Experts of a small language model: 8 layers, vocabulary 4096.
Below are experts of layer 4 (counted from 0) of a mixture-of-experts language model. Rows are named router (the router's row for the expert), down (a neuron's output weights, with its number) and show model dimensions 280-319. Each number is 200 + 30 x the weight over its row's rms, rounded and kept within 0 to 999.
Before each expert's rows: a language model's description of what the expert responds to. This comes from a sample of Wikipedia text that the model never trained on.

# expert 8
What it handles: Word-initial B and J, plus word pieces in biological classification lists (Phylum: Mollusca, Cnidaria), and pieces like end, imp, inc.
router,207,192,220,214,170,207,184,199,144,155,165,197,228,209,224,163,170,169,247,173,232,203,237,175,233,164,153,195,182,211,168,223,225,219,206,254,214,220,257,259
down0,166,173,212,194,205,201,255,172,188,188,195,211,223,228,197,206,258,189,274,169,198,222,209,216,157,214,234,202,178,185,179,181,186,140,209,239,219,180,242,188
down1,163,214,245,217,210,172,196,186,205,235,213,144,181,216,197,227,171,171,215,275,267,193,183,132,204,255,236,209,217,223,154,228,224,207,169,209,190,207,197,195
down2,170,191,197,211,201,242,193,208,181,204,208,257,163,271,212,227,195,146,239,216,184,197,128,218,199,219,164,192,173,155,212,193,184,198,113,193,228,190,209,177
down3,219,225,193,200,215,143,266,187,199,171,208,178,164,202,194,216,201,244,225,190,137,264,161,206,195,180,212,142,203,190,197,243,182,191,222,219,187,178,170,177
down4,160,216,182,198,222,262,207,181,227,267,220,186,203,198,184,197,157,186,200,203,162,163,231,200,282,216,177,234,170,224,182,197,218,159,227,239,195,169,198,192
down5,158,206,227,181,207,224,225,134,150,174,202,180,165,235,241,227,190,213,251,182,167,257,168,196,211,188,228,186,186,245,229,238,212,172,163,172,153,251,262,224
down6,226,143,176,181,246,239,203,157,186,230,192,191,215,188,209,182,171,221,158,220,187,179,213,210,184,242,166,163,219,213,212,187,151,216,127,253,240,200,152,221
down7,139,216,181,204,157,214,250,215,253,201,202,197,194,133,223,230,212,198,210,218,174,201,152,181,198,179,199,231,197,218,231,179,283,216,195,226,234,184,167,177
down8,171,247,216,190,211,216,217,242,210,229,186,211,214,190,270,167,185,212,189,126,263,238,222,189,244,153,189,248,250,232,215,225,210,188,208,208,231,274,217,211
down9,201,220,196,230,187,170,262,203,160,174,189,217,202,156,212,217,232,230,239,160,183,216,238,197,196,208,184,232,193,130,245,212,225,245,203,185,202,206,213,223
down10,198,215,190,233,194,240,221,182,216,225,199,170,161,220,214,213,220,165,215,232,179,242,170,235,250,190,189,149,215,188,195,140,210,238,193,175,186,208,194,218
down11,187,258,199,194,205,225,155,172,224,160,228,161,200,192,169,207,217,190,233,160,173,239,205,159,203,228,190,206,232,202,248,166,153,198,238,192,201,229,219,256
down12,234,197,210,169,207,248,185,257,184,242,239,212,199,221,168,166,232,217,224,210,232,206,181,193,213,169,202,186,212,155,180,221,187,231,174,193,176,167,179,173
down13,204,236,254,200,240,175,243,210,241,215,184,216,199,139,169,170,155,206,200,206,143,225,282,257,186,201,284,191,182,246,182,205,190,232,202,216,168,239,220,210
down14,183,179,203,236,180,232,212,149,197,177,138,194,187,173,223,232,168,228,264,241,152,226,182,193,159,183,243,201,234,208,198,152,182,168,216,210,198,175,248,290
down15,195,160,226,162,204,221,253,188,140,200,205,213,206,191,184,170,192,189,204,249,203,204,225,238,239,236,166,236,208,225,188,178,211,120,188,236,195,234,190,206
down16,162,164,207,168,150,166,226,214,235,174,196,225,202,156,197,261,223,200,166,183,206,174,185,225,210,231,215,181,166,194,194,193,172,172,207,206,187,195,188,217
down17,164,204,224,154,243,209,188,227,215,223,168,256,129,194,221,210,207,202,202,200,194,194,199,228,186,228,250,222,209,219,169,198,214,208,177,216,201,200,214,165
down18,203,185,167,188,190,158,146,241,260,172,179,196,220,215,222,185,179,141,182,175,180,164,187,241,231,239,236,210,225,220,181,163,188,185,194,202,204,165,233,198
down19,190,153,232,220,211,214,207,215,213,201,193,206,176,233,155,244,217,220,185,223,187,201,222,188,253,155,197,218,205,232,218,246,217,187,177,190,180,185,229,182
down20,223,215,243,202,191,252,222,160,231,175,200,202,256,233,185,221,269,183,184,203,243,175,193,223,214,222,193,218,187,193,194,176,188,196,211,262,209,202,250,201
down21,189,230,145,148,207,196,156,186,195,249,181,243,198,158,198,152,204,208,238,204,210,143,237,190,153,214,243,206,204,243,198,151,218,183,258,183,164,147,161,177
down22,245,202,235,226,194,173,214,226,135,183,245,196,208,152,185,217,193,176,195,139,202,182,227,224,172,160,148,195,273,143,170,206,214,195,194,189,222,192,209,159
down23,180,225,162,196,210,191,214,179,172,261,190,214,266,178,190,268,176,183,217,190,139,240,185,232,157,209,176,198,243,221,198,176,213,173,166,188,235,203,207,166
down24,208,165,221,218,256,234,213,246,220,231,210,226,181,164,205,145,205,210,202,233,179,202,165,221,193,232,216,209,173,224,190,161,175,125,240,244,214,176,184,217
down25,218,238,234,184,230,146,156,227,206,148,231,207,122,235,197,218,166,104,251,206,188,188,144,207,151,217,268,204,261,265,159,203,187,211,245,190,230,207,201,178
down26,252,209,155,237,197,205,198,193,161,162,207,258,229,198,185,203,210,188,202,166,184,205,223,198,235,218,162,187,172,232,208,208,177,175,189,204,179,249,238,200
down27,160,251,246,223,178,180,211,242,192,195,203,181,207,172,131,205,170,167,184,220,203,196,186,186,219,211,189,212,220,194,191,180,214,209,147,217,222,171,180,193
down28,181,191,215,237,153,199,169,193,190,206,162,247,212,164,183,250,222,189,178,256,219,223,134,224,211,210,132,210,240,214,196,211,204,232,209,248,258,176,206,254
down29,211,229,165,204,182,230,178,157,209,198,205,228,145,166,180,224,175,178,271,216,172,174,183,166,187,150,206,271,198,168,209,194,193,204,173,228,189,233,221,237
down30,205,193,197,169,173,191,216,216,216,181,220,173,218,236,176,223,213,159,163,184,220,205,210,149,131,147,202,194,186,249,200,138,214,190,216,243,213,172,224,200
down31,220,219,200,258,229,206,236,174,205,181,231,194,224,164,171,199,143,231,181,239,213,187,183,188,206,165,194,229,227,234,180,187,200,219,232,199,202,187,169,199
down32,227,208,196,163,195,236,223,207,162,165,204,222,199,195,234,203,253,181,221,170,248,221,233,161,185,152,230,229,209,218,258,198,213,234,170,228,195,244,169,188
down33,181,217,203,199,199,198,180,170,202,249,162,177,193,197,192,180,224,196,226,218,175,174,213,249,187,225,158,182,180,201,173,260,168,156,164,203,179,196,168,180
down34,254,186,127,214,228,134,191,197,171,243,167,158,132,222,198,216,169,182,192,194,137,190,220,235,166,185,220,216,203,206,205,152,235,225,141,233,196,161,192,138
down35,169,262,190,213,250,169,227,224,220,157,200,199,212,261,120,209,241,199,181,212,198,245,232,194,172,191,173,188,217,250,229,236,219,258,198,205,218,193,216,192
down36,217,160,256,211,219,225,210,214,268,201,166,202,192,175,224,158,181,182,152,207,197,196,224,228,190,273,204,203,182,205,195,238,202,190,207,194,164,245,191,213
down37,210,204,204,224,199,164,211,182,217,179,214,228,254,155,164,170,184,211,142,146,207,184,216,221,198,197,186,147,160,203,215,204,212,179,194,209,177,186,152,210
down38,141,202,210,142,140,198,185,197,214,201,204,222,245,167,197,238,177,237,278,204,207,174,187,222,160,252,204,195,173,207,183,197,176,258,203,126,157,215,179,189
down39,207,178,209,269,168,256,192,241,199,184,212,248,220,178,236,213,167,174,210,166,183,222,190,219,185,178,190,204,183,136,233,221,226,176,160,145,220,159,183,226
down40,168,186,190,233,229,190,227,154,198,195,258,200,264,207,97,236,165,200,211,168,208,198,206,196,190,207,205,205,257,180,215,253,223,166,224,231,166,229,210,166
down41,205,211,171,160,219,246,250,237,194,203,173,185,187,191,193,185,219,196,230,202,168,158,224,186,192,150,214,203,181,179,253,214,178,211,202,177,147,210,200,170
down42,225,202,219,226,174,181,244,171,214,170,216,211,186,233,161,260,190,149,171,208,191,207,216,180,209,139,130,226,197,185,183,195,203,240,243,210,213,171,159,173
down43,214,216,195,166,134,197,170,183,180,170,193,234,219,215,178,203,252,177,116,196,235,205,259,200,253,234,188,205,218,202,229,185,223,196,217,291,241,258,236,196
down44,202,134,220,197,181,185,184,197,218,216,177,198,206,175,195,229,230,194,159,227,133,232,225,184,237,214,204,186,129,180,218,217,226,207,197,190,216,218,193,210
down45,190,217,192,201,137,188,180,235,218,186,229,181,226,228,206,177,238,225,191,203,203,149,159,234,189,242,198,183,202,171,204,198,173,209,229,167,249,248,190,225
down46,217,220,221,208,229,134,189,188,195,194,206,196,196,187,203,217,132,198,190,191,180,238,228,189,175,165,203,155,226,227,229,219,215,228,154,169,231,189,178,168
down47,179,166,185,150,200,246,199,174,191,193,226,196,199,191,162,187,210,209,244,100,171,174,199,196,166,246,124,180,201,205,207,179,267,134,247,295,193,236,205,189
down48,248,182,196,240,193,212,198,168,241,247,227,211,205,185,151,179,218,224,208,206,245,209,188,185,165,196,200,186,172,182,170,163,199,261,167,220,206,205,246,158
down49,212,165,189,138,209,173,235,267,133,203,157,178,173,201,233,196,206,288,234,208,175,221,256,170,221,187,212,185,179,231,228,180,191,198,220,214,163,189,209,189
down50,168,175,199,233,210,164,162,266,144,202,207,228,170,190,215,206,198,221,219,228,235,164,180,234,250,207,225,302,204,172,273,182,155,231,252,129,210,236,227,272
down51,179,244,183,226,241,223,167,187,167,204,252,212,230,193,229,188,202,220,201,208,178,213,181,209,150,223,185,154,234,242,214,218,200,181,199,229,213,281,241,214
down52,201,156,240,182,226,157,209,215,187,207,213,202,205,196,182,202,176,229,177,160,233,183,166,196,182,187,194,196,213,247,185,211,208,244,221,152,289,209,197,270
down53,174,228,237,201,203,176,230,180,225,156,206,212,223,213,183,233,176,191,187,223,203,177,147,188,141,237,192,160,225,249,219,249,199,239,233,202,221,173,209,200
down54,226,232,187,207,242,155,214,175,152,178,229,218,190,167,211,191,188,244,223,245,245,226,234,240,223,171,218,225,221,203,193,150,203,187,146,170,226,195,257,146

# expert 4
What it handles: Middle pieces of non-English personal and place names, often Slavic or Nordic, with letters like ä, š, ø, č, ić, as in Mjällby, Pondexter.
router,199,182,158,264,215,174,161,170,181,191,275,198,174,226,195,168,152,175,189,258,209,170,220,259,223,196,229,178,243,208,169,200,212,178,175,163,172,160,180,170
down0,239,201,145,198,217,184,265,188,159,148,212,192,162,211,197,240,174,178,178,248,218,166,249,133,232,220,219,198,149,220,189,168,175,225,203,227,246,252,175,179
down1,188,219,223,221,207,215,191,135,231,261,204,257,253,190,223,222,201,245,213,208,240,150,193,256,187,229,167,190,197,196,166,172,171,247,190,193,272,177,174,189
down2,205,240,165,281,217,225,165,231,164,176,181,169,194,219,272,226,247,216,152,201,200,221,236,235,172,252,208,192,149,213,206,245,188,213,277,212,144,207,227,259
down3,168,150,192,187,201,223,184,201,264,242,226,213,200,201,168,260,208,263,205,192,207,223,215,193,254,195,201,213,248,202,172,160,160,235,226,177,188,227,224,218
down4,151,248,203,240,191,206,278,232,221,155,222,155,226,180,229,202,214,176,303,215,216,169,180,182,198,192,212,137,206,208,192,238,215,226,236,198,190,199,214,174
down5,150,198,223,223,168,200,203,239,256,206,203,228,234,183,178,201,198,236,201,212,232,204,189,115,173,148,147,247,206,224,177,180,206,215,219,196,146,169,183,203
down6,232,202,169,267,132,275,247,238,235,182,204,227,164,164,175,221,241,219,173,210,188,186,285,235,185,222,191,212,227,205,201,202,236,175,177,196,213,214,173,211
down7,213,180,189,155,232,228,187,190,179,168,221,164,170,175,193,248,172,235,220,217,230,164,253,220,260,191,142,232,198,172,235,219,192,234,210,204,243,190,181,134
down8,176,202,183,186,222,162,165,141,196,231,256,189,179,222,216,194,217,158,192,225,190,127,148,207,233,188,210,211,171,177,178,164,229,206,195,231,238,288,196,218
down9,187,220,188,214,207,194,240,209,149,237,147,196,192,146,148,192,207,210,241,198,240,149,224,218,235,217,190,137,193,168,231,193,173,228,214,223,243,162,163,217
down10,248,206,269,202,232,181,147,218,157,170,154,205,212,205,245,228,225,183,217,179,222,166,213,197,184,230,198,222,209,228,243,218,223,214,250,144,162,155,207,231
down11,203,122,178,204,216,253,164,208,188,178,221,155,167,216,182,190,177,219,235,201,193,242,202,215,229,240,235,203,176,220,189,207,172,174,184,167,236,216,227,167
down12,179,229,163,212,242,206,181,190,181,202,241,152,184,189,190,215,173,171,189,183,221,172,179,212,245,196,154,235,220,189,156,190,243,223,229,196,167,203,239,239
down13,179,172,169,198,215,206,261,193,211,207,169,202,229,208,154,212,232,248,235,174,240,201,203,193,188,205,226,145,241,168,257,242,191,235,194,224,168,170,197,226
down14,191,205,215,203,208,229,216,206,193,216,244,188,267,219,184,146,202,197,219,198,179,198,210,179,243,129,151,198,200,185,193,162,231,224,211,188,189,162,262,164
down15,238,188,228,231,172,218,250,194,147,190,164,117,237,176,199,149,245,224,165,176,189,161,220,192,155,161,193,239,271,172,177,262,213,170,212,174,230,202,215,182
down16,232,127,201,204,190,235,231,203,219,217,243,260,137,163,190,234,197,142,210,204,220,204,213,202,238,143,193,164,228,191,220,185,158,166,231,163,185,172,194,204
down17,187,194,200,131,179,176,191,227,227,213,222,183,180,261,200,201,144,234,219,227,212,172,84,195,201,196,141,193,187,215,189,176,235,185,233,202,215,203,167,206
down18,166,199,156,159,191,202,202,193,214,187,232,223,218,206,206,220,167,264,202,112,193,244,255,209,225,154,245,169,173,181,218,150,204,174,178,164,190,193,168,152
down19,253,184,216,215,209,216,178,211,234,196,225,148,146,182,210,187,201,164,189,166,248,192,186,194,256,192,191,240,209,215,201,244,213,150,194,152,218,172,171,202
down20,184,206,184,207,248,186,205,176,180,181,247,201,223,225,179,168,191,196,230,205,201,182,156,241,232,147,174,237,230,191,195,191,178,195,248,175,217,168,196,221
down21,253,201,206,238,218,158,152,202,175,161,152,190,201,147,258,207,191,191,222,228,209,169,174,181,204,211,212,220,172,208,163,198,265,200,172,201,193,232,181,215
down22,180,131,142,221,176,192,214,181,211,169,252,219,186,248,236,158,229,193,226,198,248,163,189,195,221,141,235,210,215,205,205,136,231,179,164,218,198,170,182,181
down23,174,257,211,248,172,177,203,171,197,173,204,194,170,178,172,212,210,210,144,150,186,223,188,176,190,192,143,256,183,211,206,167,205,216,219,172,238,186,199,220
down24,205,222,196,209,198,177,150,187,203,231,152,200,196,212,201,204,208,221,199,205,174,229,197,203,216,132,198,185,180,202,198,176,192,212,201,187,182,178,185,171
down25,239,207,194,204,137,220,255,141,186,186,157,234,223,185,180,210,182,210,197,170,157,211,135,254,180,185,206,187,189,207,157,227,228,216,198,224,206,217,213,209
down26,224,194,169,259,177,200,183,136,177,188,171,237,212,231,233,155,203,226,171,209,230,217,209,156,198,174,212,163,172,203,226,147,250,196,193,205,222,192,243,160
down27,227,168,150,194,199,211,192,194,240,282,197,199,179,227,149,169,232,181,233,210,225,233,214,199,196,269,158,202,205,202,154,201,247,183,203,187,245,205,151,232
down28,161,177,212,192,207,200,189,201,181,192,224,247,147,182,204,234,189,170,218,169,179,237,220,254,201,223,209,192,227,209,206,198,174,192,188,191,212,200,221,158
down29,229,174,224,210,189,161,180,199,201,192,126,221,160,186,210,240,139,201,204,164,197,175,185,205,165,187,218,258,239,209,167,224,203,253,232,214,241,158,228,187
down30,208,205,204,223,203,193,210,234,220,195,166,191,168,174,263,172,209,200,239,211,209,240,230,191,222,226,188,146,218,196,202,215,225,140,195,168,217,215,170,252
down31,207,194,184,209,238,203,195,215,211,242,200,209,229,228,186,171,177,146,201,208,191,192,228,205,184,166,208,193,189,202,197,218,196,190,227,192,184,203,208,187
down32,187,127,152,169,252,206,139,191,205,216,227,186,157,190,208,156,199,180,152,216,196,176,202,152,190,151,235,171,229,174,279,167,234,168,191,216,174,200,231,191
down33,184,133,251,186,170,182,161,252,180,187,216,150,171,202,225,115,202,208,233,200,247,199,193,196,274,183,188,183,213,192,221,195,203,187,197,169,171,146,182,202
down34,193,184,207,231,196,198,210,244,169,197,190,203,139,225,268,214,214,191,203,173,169,165,200,199,128,195,166,179,217,199,202,219,198,169,153,167,211,243,176,212
down35,221,226,150,223,164,191,148,188,226,245,176,221,241,161,217,245,211,228,192,223,222,259,199,244,171,216,173,156,237,208,219,218,207,173,236,205,227,233,227,241
down36,159,123,174,197,212,173,160,173,269,178,186,199,248,224,206,200,146,213,189,225,127,204,213,217,184,199,230,224,198,223,212,178,205,184,197,207,142,215,200,154
down37,237,225,234,242,148,151,235,209,194,219,171,219,208,205,171,221,206,193,189,206,241,244,201,179,194,263,196,178,179,256,200,156,233,200,211,177,240,174,178,201
down38,262,181,184,221,212,218,181,227,225,204,177,218,244,164,175,188,136,224,151,218,189,237,158,161,225,236,186,211,232,221,220,189,195,185,201,229,159,176,168,212
down39,228,275,209,201,179,173,181,241,194,234,225,156,231,181,214,192,176,209,191,163,219,158,156,185,164,167,233,182,243,188,241,238,211,138,195,167,227,151,251,229
down40,220,234,244,163,215,216,228,257,165,205,237,145,182,183,218,155,212,218,209,180,171,206,166,193,163,199,204,243,166,206,178,281,227,174,204,199,221,190,204,156
down41,214,194,165,215,221,148,246,233,228,227,281,231,222,219,179,158,226,237,153,168,159,195,164,208,161,191,220,257,213,219,179,222,209,160,245,181,145,162,177,207
down42,219,216,165,222,225,230,174,183,178,197,176,212,169,178,195,145,214,249,211,261,193,230,179,200,231,188,207,208,208,203,160,196,211,212,214,240,209,198,197,175
down43,191,229,193,214,225,259,200,147,196,191,182,143,183,188,152,152,220,168,234,203,192,184,227,174,239,200,187,227,226,233,237,201,261,188,168,206,183,257,174,178
down44,187,242,209,227,216,214,215,241,256,156,200,214,223,207,211,240,218,156,194,207,194,182,210,179,179,201,157,238,225,231,221,252,206,180,164,233,183,169,193,159
down45,188,196,168,169,198,134,174,204,207,181,206,184,204,206,160,223,228,184,259,202,181,201,185,166,167,212,203,184,146,207,219,183,205,180,201,215,211,146,211,243
down46,226,159,173,223,222,205,190,220,178,241,198,168,177,251,233,173,172,220,200,240,216,133,234,188,177,167,163,233,186,170,205,211,220,213,272,230,160,195,212,226
down47,240,178,219,181,240,179,228,219,232,273,185,175,149,195,244,188,218,189,245,209,220,191,222,151,196,158,196,179,159,217,265,192,218,222,207,181,190,182,224,184
down48,187,191,141,217,218,236,247,212,235,223,221,209,173,228,163,217,215,197,208,159,192,211,180,195,205,195,191,209,205,156,176,184,189,217,205,178,172,228,242,177
down49,221,182,196,226,189,251,197,215,179,142,182,236,194,201,214,165,181,236,226,222,167,217,168,206,218,183,187,167,181,303,259,264,167,162,205,208,254,160,211,204
down50,220,200,199,198,207,201,222,186,200,190,136,223,176,186,168,163,210,211,221,237,190,185,205,237,194,201,186,201,190,209,266,205,237,142,172,167,220,227,205,212
down51,187,196,212,185,192,245,209,209,156,199,204,174,177,157,201,166,181,197,230,123,154,213,206,230,195,192,171,170,158,289,187,258,239,141,245,175,217,203,200,184
down52,216,227,202,208,213,208,182,151,205,182,209,210,217,206,205,198,167,245,125,224,153,191,213,224,238,241,201,176,199,212,235,213,197,212,189,141,213,214,218,187
down53,230,242,179,156,167,158,201,185,174,180,187,169,220,204,213,212,192,188,165,202,189,186,156,200,166,179,178,186,176,191,126,157,189,127,173,191,203,200,250,182
down54,186,138,198,194,174,196,212,206,213,165,198,185,178,229,193,208,205,214,180,247,239,197,281,205,169,214,238,216,221,226,171,208,242,252,195,185,223,208,190,209

# expert 13
What it handles: Word-initial capitals T, S, D, C, U that begin surnames, abbreviations and country codes, in tables and lists (Adina T-asaka, FL T-rophy).
router,190,194,192,212,228,162,294,215,208,227,241,186,143,177,213,141,217,220,228,262,180,178,178,184,173,220,139,171,216,205,150,198,225,195,215,188,233,219,175,189
down0,178,181,185,223,246,177,170,194,216,199,180,175,193,172,179,232,201,231,201,195,190,192,188,226,202,217,232,142,194,218,226,173,238,199,138,244,178,211,243,184
down1,199,211,240,208,226,167,164,143,209,222,191,205,212,212,232,233,209,230,245,193,205,225,234,198,196,217,270,159,237,171,185,199,207,219,200,186,147,212,199,240
down2,253,142,215,182,184,183,203,183,242,266,105,183,132,215,223,178,215,165,225,197,159,128,204,154,189,204,195,173,209,243,215,155,196,176,229,155,162,174,228,162
down3,200,203,180,224,179,222,222,181,213,155,200,204,185,193,235,221,169,149,130,152,228,196,225,153,222,171,238,205,250,226,231,186,241,208,212,186,233,201,241,248
down4,238,157,211,179,213,218,157,175,159,168,209,189,235,203,245,194,176,244,205,169,218,219,269,247,182,184,232,181,255,203,212,169,220,255,200,245,173,192,160,191
down5,198,167,194,183,164,257,197,205,237,230,144,180,186,224,143,156,207,156,238,186,198,245,232,177,195,232,155,176,170,159,258,189,177,175,208,220,194,207,137,171
down6,181,217,220,255,205,220,162,203,189,181,191,188,131,189,210,177,229,208,133,254,192,217,195,234,161,226,152,166,160,192,178,235,191,222,189,226,199,166,166,214
down7,196,188,221,223,206,272,154,199,172,169,258,178,173,215,228,174,256,258,238,192,170,215,225,265,238,205,198,181,209,225,160,127,179,149,197,228,222,196,209,228
down8,252,188,228,234,204,211,196,173,204,238,162,177,197,212,244,250,214,216,188,204,204,242,182,187,205,152,264,224,211,227,195,206,166,254,167,152,190,224,184,206
down9,186,173,251,204,245,164,156,168,150,191,252,205,167,160,200,239,210,223,156,189,227,203,211,158,243,221,220,203,247,173,216,160,224,168,178,183,158,230,255,188
down10,206,239,169,145,228,124,162,200,129,194,213,232,171,229,192,208,170,253,225,197,182,235,231,214,160,236,211,158,210,202,216,196,213,251,203,198,234,238,183,200
down11,214,174,214,195,225,219,201,208,214,183,200,164,215,219,228,173,182,226,159,239,175,281,178,210,225,220,186,236,241,252,234,255,239,237,218,197,190,199,197,215
down12,205,187,242,239,205,207,259,147,213,186,214,187,223,192,200,208,157,225,202,198,203,205,185,247,228,212,228,184,231,223,179,193,150,208,174,190,186,245,223,220
down13,203,197,232,195,197,185,198,211,166,234,232,183,219,182,183,189,195,211,210,242,206,237,191,228,215,182,187,180,253,228,161,212,170,211,189,226,194,199,174,206
down14,195,220,186,154,203,195,254,223,203,204,227,182,213,177,200,195,248,203,141,203,184,187,235,183,197,176,143,249,182,208,195,167,129,190,187,172,233,151,187,205
down15,225,206,179,175,245,228,193,155,199,174,235,215,226,162,211,195,288,219,185,210,194,186,202,173,168,193,230,155,222,197,196,167,183,239,208,216,225,226,242,177
down16,181,213,179,227,203,172,179,167,180,205,173,213,252,177,204,129,200,156,175,240,245,215,171,231,190,203,190,209,178,218,178,224,190,224,171,167,251,187,232,215
down17,160,189,217,219,191,178,158,194,237,148,198,183,174,231,200,205,230,174,224,205,154,192,207,179,203,141,178,197,205,197,207,234,261,214,158,184,158,219,212,213
down18,245,223,184,223,250,160,225,206,190,235,215,212,161,173,187,204,173,235,258,199,242,156,198,244,206,252,161,239,209,194,177,200,220,192,212,254,218,218,204,179
down19,187,213,199,181,185,226,197,179,124,186,251,243,196,235,231,193,186,137,253,187,237,190,243,251,162,196,172,178,251,215,199,266,191,222,151,236,242,220,201,197
down20,150,206,239,169,211,245,244,192,187,160,211,198,231,190,204,225,186,200,221,202,184,207,231,196,251,175,218,166,230,161,218,258,228,187,204,174,226,202,188,216
down21,209,188,168,216,204,236,230,169,185,183,224,207,198,190,203,185,220,209,180,190,199,215,209,199,241,168,198,217,237,256,216,127,175,179,195,260,208,183,213,191
down22,191,165,187,223,245,149,143,176,209,206,172,231,200,190,170,209,252,146,215,221,174,208,226,171,233,160,201,240,184,210,191,230,174,160,241,179,192,181,164,234
down23,169,227,277,278,214,201,212,192,251,193,225,230,176,190,167,214,166,210,204,249,195,213,221,191,200,181,177,175,207,157,213,162,210,185,212,196,196,183,270,151
down24,176,219,244,190,195,223,178,185,201,231,183,187,252,109,268,161,171,179,196,178,183,244,188,202,182,167,167,248,118,209,183,208,231,201,148,207,212,167,193,181
down25,214,165,208,238,196,156,185,204,209,218,239,234,195,241,142,196,165,194,207,200,195,130,176,214,230,165,205,234,272,161,204,208,190,168,213,227,189,222,203,149
down26,232,203,237,234,186,178,220,182,185,174,162,217,214,205,199,192,252,226,203,234,185,176,167,169,158,216,170,188,230,178,220,240,249,171,163,228,222,178,200,150
down27,207,183,273,186,211,160,279,196,147,160,204,258,163,211,210,271,198,229,210,170,212,225,196,186,207,230,187,182,162,157,236,202,170,195,201,205,158,183,157,210
down28,219,127,215,189,226,223,199,147,227,146,204,216,248,215,169,225,224,197,180,194,196,176,218,252,195,273,239,200,242,174,238,211,195,142,179,240,185,140,199,221
down29,208,237,188,152,170,187,249,211,149,213,230,203,236,200,206,221,173,188,170,200,142,169,219,168,145,202,174,189,223,162,158,180,195,159,194,248,157,198,229,213
down30,212,179,149,219,242,172,183,147,238,190,190,241,198,199,178,170,194,187,152,179,160,176,165,206,211,288,229,177,198,168,213,159,154,183,220,192,224,231,233,192
down31,214,178,238,198,134,195,183,255,194,174,226,130,217,170,239,246,251,213,217,179,178,251,184,187,269,160,173,168,169,173,274,198,229,210,209,202,252,211,210,175
down32,175,206,165,155,201,181,194,242,242,175,211,234,237,171,228,159,187,172,185,188,156,239,186,160,220,170,183,181,210,224,168,166,190,200,226,181,198,230,210,201
down33,180,208,143,264,193,215,190,238,200,202,189,191,238,210,164,226,280,182,153,220,201,201,168,199,226,137,222,219,208,216,215,210,161,210,231,200,193,165,239,186
down34,180,248,246,243,229,188,179,233,216,229,217,226,174,235,199,224,238,257,192,161,183,145,178,184,197,193,230,247,135,207,207,258,199,173,182,220,189,193,227,216
down35,264,231,185,193,174,179,228,193,192,242,161,167,219,204,170,196,191,207,165,224,194,173,241,213,233,197,227,189,197,195,212,158,216,236,171,206,191,255,191,199
down36,185,194,197,228,210,290,213,147,243,223,187,191,194,166,247,212,168,214,216,144,156,234,187,143,200,151,211,233,226,142,237,226,152,234,227,195,238,165,268,170
down37,241,217,235,216,166,184,217,242,225,118,188,217,216,220,180,204,193,175,178,168,229,202,185,276,181,173,178,168,239,193,231,264,208,156,195,188,212,188,251,271
down38,224,233,197,217,205,178,202,190,284,189,162,200,216,195,192,189,213,187,173,151,178,175,194,175,202,195,136,286,215,272,214,154,233,181,141,180,186,252,196,159
down39,157,187,229,124,206,226,212,207,218,219,218,115,212,208,235,188,161,246,179,163,198,215,125,218,185,275,164,199,230,238,234,218,232,165,177,224,224,206,239,152
down40,158,165,222,259,232,257,206,192,215,181,226,194,212,175,212,221,220,245,204,228,222,295,189,194,223,144,216,173,208,255,171,150,170,220,253,186,148,248,193,165
down41,221,199,215,165,217,229,220,197,232,232,203,180,235,186,204,205,137,201,179,211,286,232,167,215,177,166,235,212,214,153,194,198,232,213,177,189,210,199,255,243
down42,222,176,208,184,191,215,169,201,172,169,181,204,172,224,206,207,215,185,248,234,231,231,219,247,172,179,172,176,220,207,212,167,164,204,226,240,223,222,202,242
down43,169,165,223,167,152,225,159,198,237,188,176,236,165,198,228,232,245,211,184,239,188,207,197,175,182,236,202,207,186,202,239,236,162,190,151,209,213,171,202,227
down44,161,222,210,191,219,244,203,176,215,233,210,187,246,192,183,220,192,226,217,145,167,231,159,206,233,225,211,243,209,236,179,173,231,195,180,207,165,256,148,215
down45,259,190,202,201,178,197,222,212,185,179,185,168,205,217,188,190,181,229,199,220,208,165,127,194,211,187,254,237,245,224,186,232,160,217,264,257,200,191,176,221
down46,166,174,206,181,136,188,166,236,233,149,144,228,225,217,180,216,205,232,186,205,177,219,197,225,210,217,188,147,190,252,202,237,211,260,260,197,190,204,173,222
down47,219,208,185,180,173,199,139,172,192,215,184,218,227,223,195,211,169,268,216,220,171,176,191,178,197,216,246,200,232,173,157,227,216,246,157,200,206,200,162,206
down48,221,193,196,158,194,194,123,228,147,173,196,192,216,191,169,172,241,230,273,179,210,127,148,233,144,212,187,202,185,177,203,197,187,154,152,193,220,198,197,210
down49,210,182,207,214,261,187,215,154,188,174,213,201,203,268,241,206,138,195,221,252,201,232,192,232,159,198,185,252,247,184,173,239,174,237,185,204,189,155,176,227
down50,213,222,191,218,165,132,217,221,204,206,198,241,188,206,207,201,140,171,228,176,253,226,202,174,229,156,178,252,168,169,225,187,228,193,203,169,195,211,210,188
down51,218,171,204,166,233,241,203,266,223,180,212,202,208,201,214,217,195,203,155,223,195,201,189,147,238,210,212,184,194,176,222,136,215,200,226,195,159,198,222,178
down52,200,160,215,219,216,223,156,220,185,213,244,189,175,188,217,195,186,208,231,190,218,180,242,211,236,175,198,187,160,174,174,201,179,212,189,151,135,217,186,212
down53,126,251,227,195,218,161,229,246,191,172,204,191,179,153,239,197,203,191,204,177,203,232,242,177,181,242,207,208,162,181,181,190,227,253,164,201,206,185,186,185
down54,251,196,191,221,204,191,190,210,212,156,226,187,221,214,220,232,240,191,202,241,165,171,229,171,226,216,276,163,209,184,211,221,173,145,218,214,204,146,192,169